config.toml
n_experts = 32
normalize_top_k = true
balance_loss = 0.000505
train_tokens = 294700000
Below are experts of layer 13 (counted from 0) of a mixture-of-experts language model. Rows are named router (the router's row for the expert) and show model dimensions 80-119. Each number is 50 + 10 x the weight over its row's rms, rounded and kept within 0 to 99.
After each expert's rows: "comes before" lists some tokens at least twice as common just after its tokens as in all text. This comes from a sample of Wikipedia text that the model never trained on. Tokens count by the router's weight.

# expert 4
router:42 54 37 45 44 77 73 42 58 56 58 47 46 31 52 55 64 49 63 45 45 60 57 57 50 45 38 43 52 53 45 39 38 64 56 44 59 57 53 76
comes before: " |", ".", ":", ")", ";", "\n"

# expert 26
router:49 40 42 63 67 55 51 38 51 51 69 67 50 39 43 49 64 48 49 66 44 56 57 71 61 48 55 28 28 66 51 52 44 54 39 45 59 46 44 62
comes before: " the", " a", " his", " to", " \"", " he"

# expert 25
router:50 45 55 45 54 71 53 36 56 47 55 40 42 28 52 51 57 40 49 60 44 40 59 51 44 54 59 71 52 50 59 51 56 45 48 45 61 61 64 50
comes before: " |", ",", " (", " |\n", "\n", ";"

# expert 2
router:55 40 44 51 68 74 62 40 58 39 49 63 37 40 48 44 41 53 47 55 66 41 54 52 50 47 35 51 42 63 44 44 35 65 43 45 57 44 58 55
comes before: " of", ",", " and", " in", "\n", "."

# expert 19
router:53 43 47 55 58 76 55 45 61 45 65 52 58 60 58 48 62 61 72 57 62 74 54 46 64 59 30 53 39 62 47 36 52 48 54 38 44 48 46 49
comes before: " ", "o", " /", "z", "ia", " York"

# expert 0
router:53 53 46 59 67 54 54 38 56 45 43 57 46 43 63 54 61 49 52 47 45 44 52 53 50 66 61 29 56 53 39 50 47 65 40 61 57 37 53 70
comes before: " ", " the", " The", " \"", " N", " S"

# expert 12
router:49 51 48 54 67 72 58 48 46 46 54 46 28 37 43 50 62 42 73 54 49 55 66 57 50 63 29 45 60 70 50 49 38 52 43 54 53 52 49 61
comes before: " |", " |\n", "–", ";", "0", ")"

# expert 11
router:48 56 46 46 55 62 45 51 49 49 70 64 39 42 63 62 50 52 50 45 42 50 38 60 60 64 47 38 23 47 44 52 45 61 41 48 68 55 44 48
comes before: " the", " a", " to", " in", " as", " by"

# expert 14
router:50 49 56 46 49 55 44 61 70 45 61 64 46 47 55 47 58 42 50 61 57 48 56 45 53 41 48 41 60 72 61 47 42 59 41 60 54 54 52 50
comes before: ",", " and", ".", " in", ".\n\n", " was"

# expert 31
router:36 42 36 38 70 69 52 47 59 36 49 47 51 45 42 64 62 60 47 60 53 43 59 58 57 51 53 45 37 57 39 57 44 54 43 42 61 72 55 71
comes before: " |", " (", "–", "\n", ";", ")"

# expert 3
router:43 47 59 62 48 92 58 51 53 52 43 63 40 59 56 63 59 46 53 48 58 44 53 42 59 47 39 42 73 43 66 61 45 43 42 61 58 66 66 75
comes before: " |", "-", "|", "0", " |\n", "–"

# expert 10
router:56 48 45 43 48 87 48 43 51 49 49 55 56 40 50 47 40 35 51 63 54 51 71 35 60 62 46 50 47 43 64 38 45 38 13 72 65 54 48 47
comes before: "19", "20", "|", "-", "1", "18"